config.yaml
d_shared_expert: 64
vocab_size: 2048
norm_place: "pre"
init: "normal"
init_std_down: 0.0
optimizer: "soap_variant"
lr_head: 0.0205
final_lr_fraction: 0.0
batch_tokens: 65536
doc_mask: false
max_steps: 3306
Below are experts of layer 2 (counted from 0) of a mixture-of-experts language model. Rows are named router (the router's row for the expert), gate (a neuron's input weights, with its number), up (a neuron's input weights, with its number) and show model dimensions 0-95. Each number is 500 + 40 x the weight over its row's rms, rounded and kept within 0 to 999. Numbers have three digits each.
After each expert's rows: a language model's description of what the expert responds to. This comes from a sample of Wikipedia text that the model never trained on.

# expert 55
router:492483492522529523483405568462493474493536480487497552468451457389494561555510489527473484481455501547471523531553518447502527507458574509524414494510476475499521506516537494501461429448550542508461440490503515498469521517447517529586471534477537547539464423490573486505478478602535575465
gate0:486561501501501508443525569561513480484541502521505550524474532502530519527487532563461544477440510511523473480518503419560475508520484558519519493565450483537533493595485454547456447481469473545514514457559560501458505458561614511437493516495467508467515526413454468493539546552556574545
up0:502531529534532495418513440538482504424467445459503527524505538458491524537465478553439499432519466518512514518593540506526537487488524527473595479514562530606512458558490545478507528464414528494427501528510547481494486465500559513435540516524440526480536465440514522480524478580440461494
Description: Pieces after W. Word pieces right after W or w, plus apostrophes, e.g. W-ong, W-ood-y, w-ee-k, w-ent, Meer-'-s.

# expert 43
router:502510529495520504517484543448497477500502551407451542435521561491499485478543561505457484446467522491441481540510515473504523530561556483436491517533499563450461514621538465488464518417510526515530516505536517433476496536560511513492524455514471518542462541557549477590424507581570519515
gate7:491443536494484498554490549499530492489527440509469566550519516480510452505480508465607517527557568551497474499494523562497438501463445459499504482551527549419564464456573482486502548481453581475546530527522456455510531575475492477524522484579476516561495430468466514535524570479499443446
up7:567476502482491535446511539497559493462524529516547445522521441544457542569510534455469518504560551553523552514492453510573535511532520515532432529471491549500563498474471621489510539494549400511492479486504530436540498544568505511524553463531533445496448556528421512461508514503571477506
Description: Ol/op/m word-middle pieces. Mid-word pieces ol, op, m, p, ph, v in words and names, e.g. Cosmop-ol-itan, ad-op-tion, A-m-azon, aerop-h-ones.

# expert 44
router:496537510549487441454513543477510478473480541407484600522429545552546557478473531488439502441485505499477501515491484454535541441569524486509518535547462600483496534506484530483497482488602500482447468502511514484544523537515467560525529519453538439445500502450551533484546481581569534454
gate5:515536562531507469540497419507502528457537507481499536468562461440534596519483485581558551484443497524540508434428484464530442519485533495425475520509546553523508513553525551485454477488521560494432466476405481492499543480470552471538442503534526619553532470469509503477517497487502497478
up5:638479428487526534507560520582428489510416505510512469424496529523488491518538482516489507523455513533512534495497492511507474462526458498523481555506407465452559479491514484488511533523553509571535554481455519498461487486438486548601558521556561504564498485489536514582491542496535517478
Description: Digits in coordinates. Digits 1–4 inside numbers, especially in coordinates after ° or ′, and in dates, ranges and decimals like 2010–11.

# expert 28
router:556524540581490500500502467524511379451606480436473582522463482433520505500454529580507553425438472523513554532483523543497498468526508491506518520505464534491542541489582508493502525518576514527529477511466465526473510614489452546518519509502489526474484474482521513522438487502533524423
gate5:415477452464478521536485401448479430484476555587553546465459460475492505474545487496420466512486507425513551504474486511538554414533480544543471531558542493512495522487513517452477470504541491508521545535506489496488476560466484528455488463469562526478487556508475573516463440448424549564
up5:539495537503505530487491612508472403523515504547461529463563539472522571532474512457548482463520487504455476452477534609515471519534529531533455475534508437531463466471468469424581515574458462537481467502554499469532557503505506511445562499570499497423539478529505503503539544568528487499
Description: Leading digits 1 and 2. Leading digits 1 or 2 of years, dates, scores and table numbers, as in 1-988, 2-018, 1-7 April.

# expert 25
router:462499523513584501476444481498543488507435525388481511490504482439520569526446474489491562470403517568477537561455448483508495529509534457474432503506492546499513490551508458473516500511517537495541564493456479510485464610472466557481470522494513572493441409463496534487530507550528553547
gate7:513428476457521456497458512610569476529530533512544484433539458478490490572455537537459501480508499529433559491526473566508581490508500519467517520496498468501522587524515495498537506516567597513537501480495519475494429471543531530464448509457568462516398494456493488569550437495516472511
up7:513504419471498489539533538559420496518472464564497541504479510520456485514465480536468510443554486474469477476484530423477503533518487567518562498483440513502559519449482484500460496516456562514479489455444506555450506558527429432605529429520397504480574467489503485460496518545467569518
Description: Plural and possessive s. Word-final s marking plurals, possessives or verb endings, e.g. metric-s, Co'-s, furlong-s, pull-s, plus the I after a quotation mark.

# expert 27
router:484511527545524542530459575500479533441476513438474498527509555407576474575464508495481514476466479542486494547489537486537483489494485514515503578468497587484479508554562492482457537496490520562471451529489492508505429542526486554520494545603515523528453567515554507492521475506592571407
gate5:490459443501515476462534463518434561550476532494498516576479539564496480452476518452439560472490505421518571520560510482538500563515515451512496528468469556529519516575542430480547525488482561569507531457516469529487460558499550553468520461598529502498448503479484453561473488570513552546
up5:557514543554536489497471421538576536504494540512486541497419538565463503453525496516521452513539450478487565409513467515412498534507565561506427535497462462517439454521483526458492554409547448508511484491563500514495480431496511522503540487508511494565458526467444478549467493461510534435
Description: Vowel-s endings. Word-final pieces es, os, as, ers and i, as in vases, cases, Māori, José, crashed, releases.

# expert 17
router:523471512514519544531480497460528469437491512480508512527489546462538504509478519554466457496429520507499494491542545509526591526545606497504466481556488577486496530542488504443548560427527535509506435518479447529422529518473507527550532542569578489467463444479612516571450471505560507486
gate0:452503433491526464523474513552506523436525540473524587459470532550452509527477463486457509493426515473480567526488522515504575531543505567562488483518471568561468532544498467453507498498468566530493459512497462473475512493452498560552479507575485451457416608474504522536409546483463474487
up0:492467540461477504489429499531525460470537525505580524491502530546535519485509454571464507480466481492456540513564506560475531397514571478460483529510528477514495521536478537512617483435543596550478511549553484513472473572455517502550551522572503447488523515472523528512475462592560501501
Description: Capitalized name starts. Opening capital letter or syllable of a proper name or title word, often after a table bar or dash, e.g. An(na), J(ules), Car(ol).

# expert 16
router:515513477503541549547493535468606511492478538467459536480473589520500507450429453487424522418508493550485561530488533497476510533478460490486551604489472547475532505526530487486511501475591504440549504536459544569532510616516514474572551491445498525533492525446534483515511488536534522486
gate5:467587461495518405519561486580570463483501587505390417466511488476498521421485517479592540483480462510511527514456465493467476525501507553464541511514495493487460559479465489483491484550503497542502511554509469520477457491467454423505510536531532498430569479550535550459495498536567498523
up5:485518545541481512464583523538486489548447541494457463425458450506518577489496508478501508532464500527436552552483532557490479412524504542460515532502464507466464493464517537509478410472538478515507562501463529462581483435451479433479518474544529595448567461485422532531506440469504494458
Description: Opening consonant fragments. Brief word-start pieces s, c, p, pro, con, sh, plus ip finishing ship or princ-ip-les: s-on, c-itizens, con-fession.

# expert 4
router:551522491485467461505512503506567532521498500462379550529430525520528511558430454522498548488507532554530555525460563473537563542533454544471529537581509487458527474539573514441526548456521540504465479475481526469450522509512458480489520500545500469455509452538565479501460490539617536452
gate0:546531430519560496433560534577492504522514488509405516482450479490490496501479490547447507466435524480492537484498571463572535518533476485562512515509458502524552507517570470558565570476520532543513465513474553483443511446466466457468406569517466495527535435578509490450517472513486436496
up0:447460542521496519543478554430529533549493486504509497533531503528500540473530511458554504526508468550447450528449512569497564508506528523463471495595472571445454451443529485528405442513490506525469579507446427555512530468488451489479550517498450592468496520501491418488486525483495481585
Description: Mid-word vowel pieces. Short inner word pieces such as in, im, us, ens, act, right after a prefix or stem: genu-in-ely, l-im-ited, manuf-act-uring.

# expert 34
router:489487467511491517560450548410494441440481513455445518516443515524489519538465543474459486501440534590504461508486502425516478475602533457513480556506500491449512431475509514398476491470476505519523534532430471483506537566481451484529524454465478500531444499560534585558486432547502523474
gate7:445515542520441491545540468480431512458501534479481475465476503539467509475497532513534524543488514516546513532470515502493517423563545453489469563522472509474458434497467505480498434592541556437455494470506475435517516524429568524479407418511535524529534453495448508513529570566537561429
up7:521498536424497548487515466478566543508506532497451529547526447525397544479488512427474479497544508590583424475472498449444471462482511437465553596470501514463520474503459455486573509518445441502550478523515469485473405528538425492549486548510501490487508460485555523475499481498481514469
Description: Name and word endings. Word endings after a capital or j, ch, v in names, places and music words: Marj-ory, J-ama-ica, chron-ology, champ-ion.

# expert 5
router:526510500536603496486457480497519500445514546454472506491512523439526509493483476584532558486493517568420469504472533479536525467476495474521505489585495485491487524494501456369493550474558515539528516545532509564467514511492503515480469444491481513439524509528643594492465474508560542506
gate1:543549486465525492562582541490528487465532553539523420464588495445498479476526448582495537514444459550541478463466506480487469483516497537469535462557532546503492503565459509512573504532480531485528482521398478475444498436529422544469511457483491513492541558526508460452435422550477488478
up1:562442516499472540479504515526525509524486531505465464445498531508510545548490482553528485538430483494524434448457423541419532512531431516450565464497528505470544498500540527548532518514550551516531539469517508442520518433579501548464524457492462534479543562510443541455452400555570523548
Description: Article and opening quotes. Indefinite articles a/an and opening quotation marks or parentheses that begin a noun phrase, title or abbreviation, e.g. "a destroyer", "(PCE".

# expert 45
router:496510504459535485484416505506543511478470454443365548400395459508535494526488531531488478468420508531510518553559496464511522499562518488511444570513485543501529491506509543454526499476527519567533435516482554489445526518595522483539480493482552502505459488502524551482556449524546523518
gate2:454577497516489454500492486478466533439428512540423476446441463454470523514504484526522491508448446499546560468500435501521471503545524464490400495475431478461507476529505547478563529481518516493448426458515563451500452523548565435565467498596546520479518520496562474452527519453501545502
up2:533548538391530414573545515498487551480467502473512544476459459565520500484562529495486467547558467533449530489434449439543519493540474489481467518473514489526443507547409527540524507535487450533545528496488515472443483505508420474545519503534524493529488634434509468490538483458517510511
Description: Vowel-consonant inner pieces. Vowel-led pieces such as am, ag, em, ac right after a first consonant, as in famous, families, Management, Memorial.

# expert 26
router:526533498521510455478490529451508507471456475482459591473470568539534541493452498526522545482442485538470580477499510423519590509453510477582496618548490567429485522522555536491465505452537532467488467516526431491439448529521433522492524459509479539483458498531549487432516458549505517526
gate2:480500509528508508485528489500503516518570455506546497479597515486473423449485631554431496519420410473480476488456521468536455466513508491488509545499501501482413499447472492485472496462461500448462494485499558467503445478593512474496528494568554440476511431474549456442526471464503559494
up2:461499508495414542498489526484464500486508458461548502521435512502536479425484487438547496525537509548526530507502542519491468472498518562457464424501424531523579507542487488472520522577543490617512515565462454548507537495457535436497486538521481526504466500588497533635468507545503486511
Description: Later digits in numbers. Digits 5–9 inside multi-digit numbers, mostly years and table scores, such as 1960, 1996, 4–6, 13.766.

# expert 38
router:457601545520560499440498475447481550528584488459483495552483518516564454537424556536416511387442530540454511581469534478515526483511528471486528492522431475442559469587561514492507434510523512500485466484490475499512503486461509507535448494512522563487442437480506519506526481509514501498
gate5:491543576493444454417448456525456496536506543462523545483566532579514420534509548527519613475432516502470494555449503454536513513538513528542506453478393532467534524495505519503484541543540484493533484465512467513491449487551470528535445483439433471492507454454492433560483505494500522464
up5:453499611467530558528411455484484524505479453500502517444508464520560519519515505515468453520467478518462454525543500494553422470485441471470467512482463520555499511483468459531574451494495414526497533473440517482423563524499471560539405470477410557532536491567510509463499507495518551486
Description: Past tense and est. Verb endings ed completing past forms (selected, allowed, declared) and est in Contest, conquest, destroyed.

# expert 62
router:512542518471511523514498563510532511427495492470495534508447577505537568487471544505421486426522550622463479507489551548563467491500484450481480564592421456436530527587560460511510474440536528504536485528493491462491507485473502469557503536540476561502515526508554481496524513559531505451
gate0:470522491500423466466468527533472455423500595491552516485519528496491509446514491456474465471504506573510506505494563513520562514505521561522462500515481500533502424503516436538551499505540508540489544499462416517491477515448533457506416529448429514461562504617542447433504512502474589462
up0:504513451518496499564473483559503500492544437486566457517594544496531547478527537601520486568461442498557544500523515534528475455528559521492518475548491537497551507520531483484414490530492499465497472492542528475496469483493458594543449506501477510525477560436479533572379454454541493528
Description: Definite article the. The word the, plus its, their, this, these, right after prepositions like of, in, during, as in "of the Japanese".

# expert 10
router:569481517468493521489489565526573482450504456456485486454476469490517487553426493448508517449455554584477505497520508481485479472483527506508479598500486521393516469544489577476463442507580542572551502546482494524511445487514525471508550455480430481541446546469556592488500524512548537515
gate0:504529519448521550447531488503458529543492502549473536582536484506479435481488482530418526521468506482449517372531529446492477541504473552504549450436469482435496532497564516481533498450431480512497452546457519398508457511532481583524488457516443520526460483571488511543541489511572495515
up0:442517504543496468489577393516478534522495526511491514462489470448467451522499467481514510488436563443490522456577492573485508534535512514562532466554527456519510539478523398542485457551471469539496578522489448452475444563505525515481454561438541517467527555521464594509465497495530495547
Description: Word-initial stems after function words. Word-start stems like first, app, comp, att, ad, usually after the, was, and, he: app-lied, add-iction, direct-ed.

# expert 52
router:516611530469498519455510487454510497517484463462396529501528548483484520496428579496511529509471461545383494523510501428470530525554480464515497491517430472442512567552569489528486518468523517532498507458496440493456509525485500459501544523496597566517485491541536563511429537554495545480
gate2:498537470452554555493483469496495479575484502485430481457498498504535497531549462469540478438436478523471532538503543512499455536457444472534449412537453440498509559480425469470467527467458511534483431473444483471467414584544522518529479497461519519445578463519543542497438531471455452440
up2:520557544541520495526525479514571569505563531531465499455438491507487470493544432454514463475487509571455523517457472393503483528603510563478519531512449511509450529533494493492528486529424475466492450549504543534481493532520449487450480466592568533494462527430527566497505497451426503538
Description: Single-letter inner pieces. Lone t, p, f and pieces like if, ital inside words after p or t: typ-if-ied, ht-t-ps, conce-p-ts, disqual-if-ied.

# expert 39
router:500531508518496445482472597506518390504539488489438526466483496510481518512415547487417529467501502567478602488493512518516476528482479488514442488503509522461524493504489501471427435386560499488463531558495492558548465597544502499557513456486545503516454504488513575493503483508550540548
gate2:584536572499515439509480519519528439488476537558484472484482525459506441460498515473552439523529462457526591485494546505563557486472491493507546452534466511401465508492428553464472457522504491525533557493475391513491498498562490498525522442496480519528483442505499589543567485539442477548
up2:556512527513488474566474504492516419437413503488590520468517491456517448460486521539523528523521533597466497559472427575449500523433527512511489513488459430448467525531509522491501508519472581547446544494508433539436570488502552475555499447495450545538512487516508523481548542473449501534
Description: Verb stem beginnings. Word-initial stems of Latinate verbs and nouns after to, the or a subject, like re, pro, con, dec, inv, as in decided, continued.

# expert 36
router:523529531499528535523440492481542555488489570514494508449491572472538508541436544487420577503504537606473567508455558506524551479553530510536539479457488545499519446522526536421517474433535498469513546473489443495438530545551527491547530468495544446511524502518608522473444520516538488539
gate1:469529507451494502562441524436513571526538489517496591444539490456440504471522511488448543476512507581508515493419518464580498519580502453539462513491406522556444500473539530495431574515497456496512595483488450491446474551479493451516522507454498461511504535523503585494481451496463498488
up1:504550496515478539613520526549510564511515531474494494513546551539583449524443557465494579466487518549470483463455501502559468518501385552503605510499439580519519439506491489523509568451516500480536534505486418445494489475478500489514475461510544506484513508516470545579464512498457533501
Description: Word-initial prefixes. Opening pieces of words such as pre, un, con, pro, Col, S, as in pre-miered, un-iforms, S-antoro.

# expert 35
router:521559499520554457551484577460524461485531455427493458518475505421503449493506535496437524480470438519507486536445479486502514517494557508482417509509448537525520502509588535376553469504539592467480498517471480534538464507538473511547526551518551502494447516502564576572462468496543500517
gate2:517502467425478436558493515462498458500459503437523505523506476464528440513519522481445481479479452519485541487483438490497478437473500495463452468461433502520585484567515444490557585575483529471503494523448496463469459516537454522521495536468553499580497487462624474576460566556496459508
up2:469497567443487525538463484529510454543514446538548466542477459532441422404473526545549486471513466451452527485471531548509459474465506428518615529506484496457487474541431509472463531504466476465566459426533531371495527498542464492473478532510494524546477502472561487519471502503485480539
Description: Name-initial consonants, ud/se. Initial capitals H, J, K, Gr, Cl starting names, plus inner pieces ud and se, e.g. H-ud-dersfield, longit-ud-e, Primro-se.